config.yaml
d_expert: 64
normalize_top_k: true
optimizer: "adam_atan2"
Below are experts of layer 5 (counted from 0) of a mixture-of-experts language model. Rows are named router (the router's row for the expert), gate (a neuron's input weights, with its number), up (a neuron's input weights, with its number) and show model dimensions 192-287. Each number is 200 + 20 x the weight over its row's rms, rounded and kept within 0 to 999.
Before each expert's rows: "gets" lists some tokens that make up at least twice as much of what it gets as of all text. This comes from a sample of Wikipedia text that the model never trained on. Tokens count by the router's weight.

# expert 26
gets: " with", " from", " by", " of", " from the", " with the"
router,220,192,176,203,179,194,192,193,205,187,176,210,195,203,188,180,206,182,244,171,196,174,217,213,174,235,174,174,200,217,189,228,218,220,221,197,223,247,162,187,179,200,227,226,208,205,192,213,204,211,190,188,223,212,205,221,182,217,217,188,167,167,195,235,178,203,205,193,171,163,188,185,202,198,228,218,234,221,197,176,206,207,233,190,179,229,189,212,204,216,183,209,201,210,201,196
gate0,183,178,210,231,174,209,173,191,191,180,201,191,255,181,180,203,175,211,220,211,199,212,176,207,192,205,187,243,219,225,173,190,200,238,230,234,206,207,223,197,197,184,181,152,224,197,217,199,217,207,182,217,217,195,203,226,199,179,197,198,214,199,211,205,219,175,253,197,164,230,197,188,175,205,197,208,214,238,207,188,216,197,210,214,208,186,195,197,219,186,186,216,188,179,169,213
up0,209,196,209,199,187,211,199,183,211,210,203,224,235,157,236,199,168,185,199,204,189,190,202,170,193,198,190,214,204,225,207,172,207,233,217,234,216,187,209,192,207,181,166,189,197,194,196,187,225,191,174,204,237,217,199,198,225,188,216,239,199,224,217,229,228,156,209,232,202,211,211,198,201,235,227,186,186,197,207,205,204,186,200,209,212,186,199,199,238,220,215,174,221,184,192,220

# expert 59
gets: "ed", "s", "ing", " | ", "es", " |  |"
router,235,219,186,186,163,173,195,188,223,200,186,218,181,200,197,196,170,181,255,196,173,197,211,216,193,226,196,197,164,238,183,227,210,220,186,175,218,217,171,194,198,218,232,230,228,196,223,214,176,203,219,168,213,213,184,223,195,198,234,172,186,178,197,217,201,224,199,195,170,189,173,198,201,182,216,242,223,217,201,191,223,226,208,191,189,214,178,218,214,205,185,198,174,230,192,186
gate0,204,221,191,190,203,190,183,194,211,188,193,202,207,214,211,200,161,246,222,193,182,204,189,233,176,200,203,206,197,219,196,220,160,211,232,185,194,229,186,224,186,171,207,202,220,188,208,230,195,229,197,169,198,207,168,175,180,236,257,182,193,193,192,206,204,214,189,183,178,159,198,218,218,188,210,202,200,222,230,202,227,227,235,222,185,220,189,227,209,196,193,217,194,197,202,168
up0,208,204,200,183,204,184,210,237,195,211,228,184,161,209,174,196,193,207,193,171,216,209,164,244,218,216,211,194,228,197,198,195,184,198,197,187,217,173,221,188,202,205,209,200,188,176,210,194,192,194,237,233,202,215,188,200,200,205,219,213,181,197,201,180,186,199,180,220,199,201,215,218,199,185,167,198,211,187,230,219,219,208,169,208,197,163,221,212,202,230,205,206,203,157,207,200

# expert 57
gets: ",", " and", "'", "\"", " or", ")"
router,233,199,199,170,206,165,192,217,237,199,198,244,194,196,202,187,178,211,224,184,206,197,207,234,170,205,183,178,188,233,189,199,221,225,234,194,233,251,192,187,189,202,225,216,199,196,212,223,199,223,186,198,199,194,180,226,174,212,253,148,213,194,202,200,194,209,209,198,204,176,180,202,200,180,221,221,217,216,214,186,236,222,219,181,177,205,198,232,209,218,175,224,212,229,185,180
gate0,206,207,215,203,202,203,193,180,192,206,227,220,224,209,207,202,203,245,193,192,182,221,186,188,236,177,204,201,210,175,229,189,179,224,211,181,207,211,198,195,198,202,224,229,216,222,225,214,225,217,177,177,196,206,229,149,210,190,174,226,211,210,187,206,206,201,175,202,207,219,207,203,189,193,193,205,197,204,213,219,156,222,208,181,192,211,204,201,209,214,181,224,206,191,198,203
up0,190,222,225,205,230,215,173,187,214,177,193,194,216,193,227,221,161,187,204,225,231,216,222,220,185,242,184,167,176,187,187,219,170,204,208,172,170,190,187,174,203,188,186,221,196,196,202,203,208,181,235,154,210,169,207,191,187,220,220,193,170,183,203,214,202,185,188,201,198,195,196,179,215,150,180,191,183,202,195,176,206,221,200,266,162,207,215,186,187,178,181,195,208,202,161,197

# expert 49
gets: ", and", " in ", "\n\n", ";", " to", " on "
router,210,210,216,194,201,183,189,203,188,179,190,215,180,199,187,182,192,185,236,181,212,176,211,215,175,215,213,203,188,256,159,203,220,195,204,194,236,231,147,202,200,217,207,234,199,205,223,214,182,206,205,182,212,189,178,227,199,209,227,185,191,203,206,205,183,223,229,176,189,195,200,185,178,208,203,223,238,197,187,195,223,225,223,171,178,212,183,210,228,222,179,209,199,235,191,195
gate0,178,207,168,192,196,215,224,196,204,191,206,200,174,231,209,218,206,221,220,213,207,205,198,201,176,224,151,184,207,197,199,211,202,200,193,187,186,183,179,167,199,206,247,247,225,179,217,204,220,203,206,192,203,217,179,225,162,206,236,195,205,205,188,180,197,203,192,168,192,162,202,242,198,206,218,195,193,204,176,212,195,197,213,203,202,232,222,167,209,221,164,195,239,164,190,184
up0,197,179,213,139,195,185,183,162,234,157,231,203,174,182,198,178,223,190,174,183,212,177,220,194,202,221,229,201,196,224,193,223,194,205,202,221,197,201,214,200,190,177,233,207,209,191,219,184,177,200,222,243,208,211,182,176,263,194,242,158,208,221,228,193,174,216,188,249,220,209,218,196,207,201,191,195,176,197,191,210,225,205,184,233,200,179,171,231,189,204,225,203,185,164,175,195

# expert 22
gets: "\n\n", "\n", " =", "The", ") is a", ") ("
router,244,194,173,204,164,187,221,201,202,160,196,210,189,204,175,206,196,186,227,179,172,195,199,238,195,204,216,206,177,231,195,214,215,211,197,185,228,211,174,177,190,237,212,244,226,175,217,206,162,209,199,152,219,209,195,251,185,202,220,188,197,196,172,210,184,220,222,203,198,176,189,184,173,195,220,206,217,227,189,173,203,218,203,173,202,224,186,227,213,225,183,186,172,234,162,207
gate0,214,217,183,209,206,254,218,207,214,174,202,197,205,188,214,192,178,186,195,180,206,150,230,184,161,213,205,196,205,240,185,167,236,225,171,186,234,200,219,239,196,220,198,158,191,200,186,207,211,174,215,200,220,196,200,194,213,230,211,198,188,198,197,182,207,197,211,230,186,210,195,185,194,182,205,202,221,167,209,199,184,194,202,140,202,219,207,226,227,221,228,198,206,214,205,223
up0,248,195,151,206,176,244,204,191,181,208,171,195,222,158,261,192,196,175,199,224,158,177,215,212,190,206,185,207,189,218,182,207,199,208,238,207,202,187,160,205,217,200,181,197,225,183,209,197,171,223,200,191,267,207,202,221,201,214,195,192,201,171,219,188,207,165,210,192,182,194,220,208,194,209,224,174,178,186,184,170,215,211,203,206,192,179,180,182,209,163,169,179,205,200,197,184

# expert 10
gets: "–", "-", "am", "im", "r", "m"
router,197,198,182,201,184,191,182,186,210,190,195,220,184,231,185,173,200,187,243,190,186,201,198,214,186,202,169,180,203,215,188,221,229,200,201,222,249,210,183,167,191,196,193,238,234,161,213,184,173,208,203,191,226,197,179,183,172,206,230,185,190,171,203,218,167,205,211,157,180,195,208,214,237,214,206,243,221,204,182,174,223,231,217,179,203,226,208,209,198,201,200,244,150,235,184,191
gate0,200,171,197,196,190,201,182,174,173,156,193,195,202,244,221,215,218,217,221,202,172,222,203,202,189,188,225,218,211,200,209,207,182,193,227,193,190,198,208,242,228,176,193,194,236,184,200,198,189,226,251,208,199,195,205,212,206,175,222,160,196,186,190,184,181,209,208,211,214,197,208,178,223,207,173,177,248,221,196,184,217,189,188,163,206,222,168,215,204,215,208,247,180,198,211,202
up0,196,199,201,191,219,216,200,199,210,222,166,177,208,213,206,218,187,214,199,186,199,175,200,200,162,184,207,226,227,208,213,178,233,203,197,180,212,207,195,193,154,220,212,251,207,195,211,206,196,197,192,199,212,193,214,196,200,175,171,212,207,198,172,212,186,184,197,194,199,242,210,194,211,197,154,205,199,204,208,222,222,220,202,231,196,180,204,190,194,223,195,199,219,184,212,201

# expert 17
gets: ", ", "1", "2", "–", ",", " to "
router,205,221,152,201,186,189,198,214,201,191,183,223,184,222,180,176,204,190,234,179,174,188,202,223,166,221,168,195,196,218,181,210,222,219,231,188,233,243,172,197,205,217,218,218,220,191,207,227,200,213,218,206,211,220,210,215,191,191,211,181,180,183,190,216,172,185,238,195,166,183,167,191,194,172,215,211,213,229,197,185,212,202,222,190,210,213,203,206,205,233,169,224,197,232,198,201
gate0,202,218,184,220,184,182,200,230,175,190,162,182,219,237,233,164,178,214,207,169,181,190,226,165,144,230,185,179,186,219,213,197,196,211,211,184,199,224,166,165,217,217,159,178,204,214,206,207,180,208,240,191,192,197,209,211,165,188,201,194,194,188,198,216,180,216,218,209,209,200,198,157,219,197,192,217,226,208,187,175,186,211,169,212,221,208,216,194,214,184,223,255,185,200,226,186
up0,182,171,213,180,172,207,169,187,186,192,206,237,210,215,219,216,225,233,190,241,227,196,214,196,204,202,201,199,172,249,213,201,202,207,191,207,194,190,205,173,226,199,194,227,175,207,200,199,198,195,213,197,208,197,205,189,191,193,202,225,189,239,221,212,210,197,161,210,212,218,205,231,209,202,207,186,223,219,191,177,213,213,199,211,201,164,244,216,159,190,161,242,226,180,209,186

# expert 12
gets: "1", "3", "0", "2", "6", "8"
router,226,195,198,199,172,172,194,216,229,162,184,183,210,209,198,201,186,170,241,208,163,197,205,196,155,204,180,184,196,203,182,220,212,229,206,209,202,209,181,212,213,237,205,234,226,173,215,220,206,191,207,189,216,215,185,213,201,218,221,207,209,198,207,197,183,221,225,182,185,167,179,176,203,194,208,193,228,234,199,180,217,233,233,183,212,225,212,209,211,199,168,198,184,209,177,204
gate0,232,198,189,197,169,187,209,248,188,178,176,220,237,196,169,192,197,166,207,193,235,228,202,212,181,188,185,203,249,216,186,208,227,186,201,192,203,164,207,201,216,198,208,235,202,156,200,183,232,205,201,222,247,209,169,196,190,167,220,209,184,213,196,190,193,223,228,223,180,244,191,195,199,205,221,203,222,187,188,168,219,239,186,190,175,217,223,201,187,175,206,201,180,223,174,195
up0,188,190,193,179,221,212,199,202,184,184,218,186,161,219,192,199,198,229,191,195,186,217,209,182,185,201,214,210,178,217,202,222,178,225,185,184,177,213,189,208,176,169,219,208,173,229,211,211,204,178,149,199,157,175,215,199,191,201,183,172,206,173,193,203,206,185,207,227,232,185,235,181,220,199,192,181,173,206,210,212,198,150,185,202,195,220,181,164,196,189,158,216,190,166,225,174

# expert 69
gets: "ic", "an", "al", "ist", "ian", "id"
router,224,204,168,197,193,184,190,172,221,197,212,210,190,219,200,183,199,206,234,176,206,201,223,197,168,219,182,183,184,207,175,213,194,230,251,195,216,218,174,189,180,184,236,221,204,172,194,201,181,179,204,190,217,226,196,195,194,206,225,189,164,182,176,231,153,231,188,186,214,188,212,193,212,195,201,247,237,222,184,186,202,220,217,150,213,203,191,215,201,202,205,218,190,206,186,221
gate0,208,229,187,187,225,161,207,225,230,202,189,177,189,199,230,191,200,180,185,192,218,203,184,204,198,200,152,187,195,237,181,162,197,194,217,185,217,186,219,171,179,202,193,206,183,213,183,201,178,200,204,214,229,206,205,209,172,199,198,204,192,147,183,144,201,214,201,164,191,211,200,214,182,188,195,210,236,221,208,182,217,223,187,172,199,219,200,211,176,191,194,223,178,214,182,213
up0,171,230,227,202,248,213,213,209,181,194,168,183,230,180,205,174,194,222,189,214,211,183,197,190,195,180,198,198,180,211,208,188,179,192,211,215,214,213,192,205,192,254,180,175,213,223,175,188,157,204,191,209,178,191,204,195,173,214,209,172,211,185,203,204,205,167,189,207,182,200,215,213,168,193,132,209,186,176,201,177,224,208,211,184,232,183,190,196,188,205,172,174,191,202,205,191

# expert 76
gets: "s", " | ", ")", "es", "| ", "\""
router,222,205,187,193,171,185,187,203,191,161,172,195,197,234,212,178,168,232,235,186,200,217,222,228,189,207,198,170,198,210,182,225,205,214,232,176,210,213,159,178,203,192,224,229,225,198,207,218,212,211,184,185,214,218,202,183,193,227,247,168,183,173,181,218,194,223,201,195,187,187,206,195,219,183,219,223,218,201,223,200,199,218,215,205,201,233,168,213,220,194,185,220,180,205,214,189
gate0,180,192,194,210,229,209,195,201,193,187,161,217,205,196,179,206,185,197,198,188,208,178,216,177,213,209,203,206,210,193,176,215,189,196,199,225,183,236,222,251,167,208,229,209,199,207,242,230,203,214,180,209,177,245,188,233,207,184,170,199,160,204,221,185,209,230,214,175,144,170,224,156,240,203,243,239,247,186,180,180,198,196,215,227,176,210,186,216,201,205,206,167,227,170,193,202
up0,204,183,228,161,152,178,176,197,185,199,179,223,207,207,210,206,192,204,208,205,196,237,171,198,182,213,167,219,223,211,226,164,180,214,198,151,206,172,188,212,212,198,242,203,202,203,177,185,192,184,196,209,262,174,193,187,199,192,198,217,185,208,199,214,196,190,202,182,192,207,180,209,194,216,184,159,179,211,192,193,199,210,216,191,206,198,170,224,179,237,190,200,162,231,200,209

# expert 94
gets: "0", "3", "6", "5", "1", "4"
router,233,198,190,203,172,167,177,192,188,183,201,185,167,218,195,177,176,194,244,174,187,184,198,224,188,210,198,180,205,209,182,221,188,208,208,177,249,219,146,191,189,183,216,220,225,186,208,225,173,215,207,183,216,214,189,190,174,191,236,184,181,182,184,219,190,223,200,192,175,187,197,203,223,180,191,225,226,220,198,198,197,200,206,179,191,209,179,209,216,201,161,214,170,235,197,184
gate0,234,194,198,209,195,174,223,199,190,198,181,200,200,220,179,197,209,152,210,162,195,192,196,245,215,202,189,214,187,213,239,209,195,231,210,184,186,199,221,192,198,172,189,202,194,167,165,233,198,208,264,216,215,233,132,216,216,217,219,172,217,205,191,182,191,221,152,217,206,224,180,228,205,187,171,194,182,227,185,196,203,201,192,204,198,188,171,210,194,216,210,181,208,189,192,209
up0,236,220,168,200,202,233,178,208,227,177,182,213,166,194,204,207,194,212,194,222,180,203,188,170,172,222,229,213,189,171,157,180,216,176,213,193,197,219,182,197,188,219,187,193,185,207,217,198,173,200,176,197,167,186,213,210,184,201,174,195,209,213,203,196,226,204,197,154,200,182,224,180,196,207,220,233,216,203,187,189,212,176,182,189,220,207,217,208,213,186,222,208,180,201,186,176

# expert 24
gets: " and", "\n", ",", "\n\n", "–", " ("
router,201,191,188,205,183,171,193,190,194,205,200,250,165,205,165,194,180,183,238,182,199,195,228,225,182,221,169,185,177,216,185,214,228,225,201,197,201,247,202,177,199,221,190,215,220,171,225,205,197,209,207,194,218,208,190,218,198,207,233,181,189,166,202,210,195,224,202,163,190,161,171,190,212,176,204,230,193,220,170,187,233,212,210,179,169,238,183,197,217,202,189,206,175,218,197,170
gate0,223,189,178,230,193,217,230,227,192,176,175,219,164,208,193,208,188,210,209,205,193,223,183,221,226,179,225,197,207,189,188,198,171,210,237,206,227,220,191,230,228,170,207,206,201,187,183,263,213,216,197,190,175,235,191,224,211,250,203,213,207,209,175,201,167,193,221,195,195,182,216,204,198,173,205,191,192,160,209,178,183,189,205,166,189,187,203,185,205,218,193,194,224,192,164,156
up0,205,185,152,188,211,189,203,187,199,221,231,203,226,200,165,199,223,183,209,193,207,212,225,183,204,218,178,207,180,220,175,197,206,200,196,160,174,163,190,176,172,201,172,208,194,195,188,210,180,198,214,187,184,230,196,203,179,174,237,193,187,190,228,209,210,203,197,193,142,208,169,206,191,221,212,207,198,225,217,209,180,224,204,226,193,170,187,203,240,194,221,219,190,187,213,203

# expert 83
gets: " | ", ".", "–", "; ", ",", " / ("
router,243,219,160,192,177,179,188,184,235,176,193,216,176,225,190,193,208,194,228,183,201,189,226,219,194,239,196,209,181,234,182,217,202,225,216,189,216,217,179,187,190,190,196,222,215,185,200,219,173,200,228,195,222,198,172,233,197,206,241,179,178,186,182,220,182,211,201,188,192,211,172,213,195,196,205,239,217,208,196,159,215,202,218,166,174,208,186,247,210,217,203,221,193,190,187,184
gate0,177,218,201,188,190,161,196,173,197,188,196,197,190,192,205,152,207,160,208,196,194,174,190,191,205,212,198,177,244,202,205,226,163,204,227,152,218,233,191,185,198,210,210,161,194,187,186,175,200,204,209,221,213,208,213,166,196,185,223,144,176,190,182,218,200,179,199,159,211,222,201,165,183,219,197,203,210,213,127,212,177,195,200,194,229,202,157,200,183,216,194,217,201,199,192,178
up0,213,177,197,197,146,207,203,218,174,249,214,230,239,205,215,201,184,200,204,222,201,224,198,201,189,215,201,185,172,239,186,161,222,220,192,239,214,131,200,213,189,196,194,252,227,144,201,214,193,201,182,181,197,241,200,177,179,212,197,231,180,188,185,189,189,160,210,196,188,188,225,194,226,181,234,167,208,214,246,225,237,203,203,221,192,201,219,206,219,196,186,201,205,210,196,228

# expert 16
gets: " was", " is", " were", " are", " only", " more"
router,267,203,193,193,192,191,167,205,208,173,197,228,206,209,191,187,188,209,241,189,188,181,224,218,170,235,201,191,179,197,189,200,222,231,193,186,196,206,180,177,196,216,191,227,220,193,221,205,205,253,221,177,230,238,176,211,168,218,223,176,202,186,214,219,190,217,220,178,183,169,177,224,224,215,216,223,219,221,205,197,186,226,218,181,169,235,192,209,213,200,179,239,175,207,184,188
gate0,191,242,202,211,203,186,223,212,196,209,158,215,213,207,212,175,206,205,221,204,172,209,215,224,192,190,167,122,206,205,189,210,179,189,180,231,210,201,173,143,210,202,195,197,195,194,155,245,177,186,204,197,227,198,220,206,185,200,201,202,159,184,174,189,251,195,221,150,221,161,204,214,238,147,187,160,210,238,235,174,177,189,206,194,184,219,200,209,196,185,179,234,225,252,187,187
up0,208,206,222,217,178,203,218,197,221,250,156,221,190,253,218,209,226,179,227,199,176,183,160,196,196,208,236,178,219,188,238,203,178,190,224,183,188,187,190,207,215,182,170,216,229,185,194,183,236,207,220,220,224,176,151,176,203,202,242,204,209,175,168,212,175,178,214,175,222,212,188,189,207,208,172,229,161,197,185,204,217,224,194,213,215,222,173,223,210,203,211,221,195,256,204,226

# expert 8
gets: " in", " in the", " in a", " in ", " on", " in the "
router,204,200,178,179,168,193,205,217,206,192,181,218,168,200,182,218,179,199,236,195,187,207,213,204,154,245,187,187,160,208,218,237,212,206,199,204,243,230,155,200,204,192,227,238,216,208,216,228,186,213,199,173,210,196,191,200,199,215,255,208,190,186,180,221,169,212,226,186,178,171,200,209,205,182,189,209,228,228,209,166,189,235,203,199,198,199,201,209,210,208,195,230,206,206,212,189
gate0,165,208,222,187,206,221,173,218,207,231,200,251,201,209,156,168,196,185,198,206,170,215,185,196,229,208,185,212,179,211,188,170,228,182,164,241,182,171,210,216,222,190,229,230,221,177,231,205,201,190,226,227,211,196,167,222,190,190,229,208,213,234,222,235,204,203,224,207,208,194,162,214,221,194,181,204,183,210,185,200,234,183,188,183,172,179,192,211,199,183,222,184,193,251,183,218
up0,231,210,212,218,184,203,248,177,206,188,197,168,186,201,249,202,199,196,186,173,194,209,217,205,219,187,239,209,213,212,191,201,192,192,216,150,222,190,199,176,177,206,173,182,185,220,200,188,187,223,181,182,207,199,230,158,235,202,182,205,192,172,182,198,215,215,172,178,203,191,212,176,155,212,198,227,217,184,235,186,169,194,223,201,187,178,221,200,204,228,188,222,174,198,190,192

# expert 75
gets: " and", ",", " &", " in", " de", " for"
router,207,198,203,179,188,171,197,224,205,199,189,229,174,220,188,197,195,172,220,173,203,182,207,219,172,246,180,197,186,256,163,218,216,196,227,170,231,224,175,181,215,199,232,196,202,199,212,218,165,198,181,196,182,195,174,197,160,204,249,182,173,210,200,212,188,239,199,199,173,183,187,196,195,191,209,216,225,221,193,183,232,198,214,170,153,216,189,221,212,211,166,227,201,211,171,204
gate0,181,228,210,208,195,158,189,165,206,205,191,208,166,234,198,223,212,179,199,204,207,213,216,203,223,200,186,202,204,212,201,203,187,208,182,196,193,197,176,182,188,233,221,208,227,221,194,174,234,206,227,192,218,171,193,161,239,204,200,184,203,232,210,213,228,232,192,154,234,183,221,226,218,190,189,174,180,205,185,184,227,223,184,187,196,189,192,209,196,209,177,193,241,199,198,210
up0,201,153,182,224,187,250,197,223,197,174,194,204,208,166,197,178,190,177,206,192,177,225,197,224,205,200,214,193,183,179,198,188,214,203,155,204,179,198,242,241,197,184,205,225,175,172,197,210,210,210,181,176,185,220,209,248,211,161,172,235,219,177,182,191,191,178,216,200,200,245,180,178,178,182,215,193,160,197,227,201,193,171,221,207,206,173,206,205,207,183,216,223,200,201,195,220

# expert 71
gets: "\n\n", "The", "D", "C", "S", "A"
router,263,206,163,207,179,175,170,197,204,170,198,210,185,210,194,200,191,160,227,203,195,184,213,233,189,218,213,186,162,230,175,201,206,217,223,203,205,227,164,164,194,204,205,235,205,206,202,217,194,210,211,174,235,212,197,242,193,211,227,184,175,163,209,214,212,222,239,200,196,160,187,180,202,226,193,195,211,225,191,191,221,206,215,171,186,235,221,242,238,241,196,226,187,183,204,210
gate0,218,178,172,200,184,223,168,204,166,187,197,233,202,193,199,177,204,201,189,217,198,205,232,210,181,200,198,209,211,212,190,219,198,212,220,242,183,168,215,165,191,231,179,210,180,183,227,194,175,229,170,220,195,246,188,205,204,214,201,218,148,175,191,214,233,216,184,186,212,199,201,203,181,194,192,215,215,184,176,230,201,216,219,224,199,210,228,245,215,239,204,212,193,187,222,196
up0,212,203,187,203,183,220,205,194,181,179,209,229,196,195,193,206,186,216,191,208,218,208,205,223,195,204,187,215,200,185,199,215,204,194,199,207,182,195,211,184,184,204,181,203,177,194,220,173,196,227,157,209,204,255,180,187,223,207,203,196,179,174,215,210,201,226,175,192,236,160,202,182,173,217,185,188,231,211,203,202,199,196,229,223,178,188,224,258,195,198,198,210,215,182,213,221

# expert 92
gets: ", the", ", he", " The", ",", ", she", " he"
router,240,217,209,232,182,182,219,193,195,183,169,186,180,227,193,170,175,168,223,166,180,176,231,217,184,227,204,177,187,224,191,209,209,209,203,181,236,204,154,214,189,234,220,224,236,184,231,192,210,225,223,184,232,206,162,210,185,220,211,176,185,159,194,207,175,203,214,178,179,188,184,196,203,178,225,201,213,228,175,182,193,216,223,182,210,230,189,215,216,210,157,221,178,207,181,185
gate0,226,215,209,208,189,203,205,196,244,224,203,241,226,245,196,176,225,232,211,209,201,197,206,189,199,189,205,235,161,205,179,237,237,203,170,195,161,210,233,189,218,177,228,216,186,211,186,182,163,184,201,213,197,192,209,238,182,194,204,207,213,181,220,200,198,216,222,172,165,206,189,213,215,206,169,189,219,208,245,204,209,166,222,236,175,191,185,229,199,190,200,225,190,213,208,194
up0,191,196,197,169,190,172,175,193,179,199,216,196,161,194,221,215,226,203,194,205,181,207,203,196,217,200,169,194,223,205,197,181,199,210,203,204,216,196,215,166,198,234,188,195,180,209,236,227,190,198,204,190,189,201,185,196,229,247,196,181,225,199,242,173,172,203,192,165,232,172,248,220,190,179,184,216,210,211,206,193,201,210,187,194,194,199,179,192,223,190,177,192,208,166,192,205

# expert 56
gets: "\n\n", " The", "The", " In ", " He", "In "
router,230,210,186,225,182,169,191,210,196,198,181,215,189,228,213,154,174,174,233,188,207,172,224,196,195,201,192,165,183,222,174,228,197,210,207,194,222,230,144,213,195,222,229,217,227,195,224,208,189,209,198,181,224,229,188,207,196,213,223,173,165,158,184,240,175,219,207,184,167,191,197,210,202,162,197,208,199,240,183,168,192,226,231,182,202,217,199,213,222,217,162,233,183,194,200,203
gate0,184,218,179,163,205,175,211,173,241,217,201,193,199,217,186,187,212,219,209,230,227,161,213,194,202,155,194,195,219,221,204,233,217,203,182,196,170,157,238,200,231,219,220,211,223,179,234,189,191,233,215,195,192,214,199,217,187,158,194,208,185,191,199,225,231,178,194,207,193,222,185,218,157,215,203,191,167,191,187,237,151,201,204,212,172,213,166,146,194,181,212,198,180,223,203,218
up0,201,180,218,193,197,186,218,170,197,213,210,204,181,221,225,230,240,186,186,184,190,213,210,215,210,181,205,178,213,183,181,204,193,207,204,194,210,204,166,196,173,193,205,194,214,209,215,203,218,172,190,193,213,211,177,180,208,210,193,242,187,199,206,212,201,233,195,171,215,155,212,230,196,222,193,198,215,199,217,197,202,212,223,223,218,227,168,197,187,206,201,209,208,185,214,171

# expert 60
gets: " and", " and the", " and a", "'s", " and his", ", and"
router,226,197,180,178,178,179,194,222,217,189,220,214,181,199,183,214,191,171,225,168,194,187,215,222,199,205,189,182,180,242,162,226,223,203,199,195,223,231,143,176,191,215,225,204,197,213,194,221,198,197,191,174,192,192,198,237,195,195,205,190,153,183,185,211,177,223,223,182,172,183,186,193,211,171,234,190,239,210,195,199,213,196,225,189,179,202,187,211,198,206,181,213,159,225,203,177
gate0,196,189,172,183,214,205,216,185,216,199,208,227,166,231,178,169,159,165,190,174,193,199,237,203,198,192,190,178,183,219,205,211,221,195,226,222,225,221,200,182,185,183,213,204,230,188,214,218,192,234,177,186,205,204,206,213,185,190,238,199,189,226,202,198,217,185,171,177,209,198,206,202,253,146,220,195,209,231,203,195,186,193,219,221,144,207,213,201,203,224,215,191,209,190,203,180
up0,208,219,221,226,190,221,210,218,182,201,203,209,227,181,207,204,224,227,194,197,152,205,189,221,188,214,202,190,193,208,207,180,159,197,209,213,193,226,204,216,226,192,212,209,231,190,211,236,170,145,203,231,228,197,188,147,218,180,192,204,204,190,183,222,187,205,240,193,195,149,176,213,185,204,165,207,200,210,215,185,197,253,175,190,224,194,193,206,179,198,178,210,231,191,209,185

# expert 53
gets: "1", "3", "2", "5", "4", "6"
router,220,204,169,216,167,167,178,194,190,174,177,221,196,213,191,197,180,189,232,200,196,190,218,190,199,221,189,165,189,204,192,203,184,214,212,183,218,215,172,198,205,205,212,210,223,203,229,206,198,228,207,179,212,199,210,216,201,193,222,164,179,179,189,215,189,226,217,177,190,157,164,187,206,159,211,213,225,234,184,174,200,227,239,193,169,231,197,198,223,210,159,220,165,206,208,195
gate0,200,194,241,170,246,158,231,180,205,207,159,227,229,204,183,203,199,175,196,212,203,227,213,176,203,214,209,191,224,183,214,187,219,187,174,181,196,241,220,188,212,204,196,195,191,215,182,170,192,191,195,178,220,179,234,209,193,181,204,224,185,203,179,218,212,209,175,201,231,208,210,181,186,209,193,195,202,223,194,188,201,199,183,223,220,174,188,200,207,203,194,196,171,204,211,204
up0,201,228,182,194,192,222,191,219,235,181,197,207,236,209,195,207,197,181,189,192,219,178,215,202,233,215,221,183,190,184,215,218,201,229,207,195,200,194,232,229,219,176,207,163,224,229,204,189,201,198,203,172,193,218,190,222,194,204,192,211,219,203,210,193,198,239,211,221,197,203,167,181,205,157,222,186,184,190,209,207,203,237,251,196,219,246,220,208,204,189,206,234,196,180,173,188

# expert 18
gets: ", ", "0", " | ", "C", " (", "1"
router,207,211,199,205,191,200,184,236,224,187,208,198,203,207,174,182,171,189,244,194,210,205,210,206,194,246,219,177,189,218,200,223,210,193,227,199,247,216,176,194,191,238,212,230,210,190,196,203,154,203,173,167,189,191,183,232,182,205,204,171,189,156,193,211,191,223,224,189,187,191,196,206,227,203,192,241,211,206,171,191,220,221,216,204,167,229,202,231,201,213,179,239,189,244,184,209
gate0,189,200,212,196,229,207,174,202,203,232,220,178,209,182,184,193,197,197,197,234,208,226,213,196,233,211,168,214,206,257,191,200,250,175,230,195,226,174,214,193,178,221,198,193,215,194,202,181,225,189,196,195,193,175,200,190,208,200,221,175,202,195,240,236,219,186,236,231,199,151,196,208,189,210,202,191,165,163,219,191,252,226,188,204,197,192,212,193,207,201,197,214,191,204,209,220
up0,197,155,215,182,195,208,209,242,178,226,188,224,222,200,203,217,187,207,205,168,160,182,205,196,191,177,210,199,206,181,235,208,212,196,169,244,175,186,202,185,230,212,225,225,183,240,236,236,204,201,186,202,175,168,220,203,202,167,185,214,186,192,205,183,181,200,153,213,187,214,221,211,188,198,211,224,192,202,201,216,173,167,227,221,172,212,206,182,200,198,177,171,197,206,158,172

# expert 30
gets: "1", "2", ", ", " in ", " ", " July "
router,193,210,183,189,176,187,190,204,211,191,182,213,210,232,190,188,179,213,229,184,194,187,231,216,178,229,183,177,177,228,189,208,203,227,212,185,217,212,166,183,204,220,201,232,211,184,212,230,191,208,211,176,206,209,200,199,190,211,205,195,192,176,191,230,185,226,223,183,184,178,176,192,214,201,213,205,218,221,197,161,211,218,212,198,191,199,195,199,215,192,164,229,175,210,182,186
gate0,207,214,185,185,156,216,225,170,211,194,180,191,219,196,204,216,214,207,202,187,190,192,192,221,191,199,190,205,199,195,231,207,179,209,238,211,169,165,215,201,216,180,191,216,237,200,225,193,220,210,181,176,204,204,199,215,237,199,191,221,225,211,200,199,214,184,198,170,187,191,173,229,157,245,182,191,196,179,243,210,205,176,213,181,183,234,212,197,207,191,229,188,158,247,194,202
up0,203,220,199,237,235,200,210,223,190,214,233,236,192,219,187,206,190,210,191,215,194,228,183,246,225,226,196,186,225,188,197,207,158,171,190,220,227,194,211,212,165,215,173,190,203,177,195,202,171,210,217,193,196,207,209,207,197,219,185,202,198,191,207,190,196,197,191,209,211,223,174,201,202,169,209,190,191,170,199,229,227,224,162,197,209,168,191,197,199,217,207,238,256,208,175,209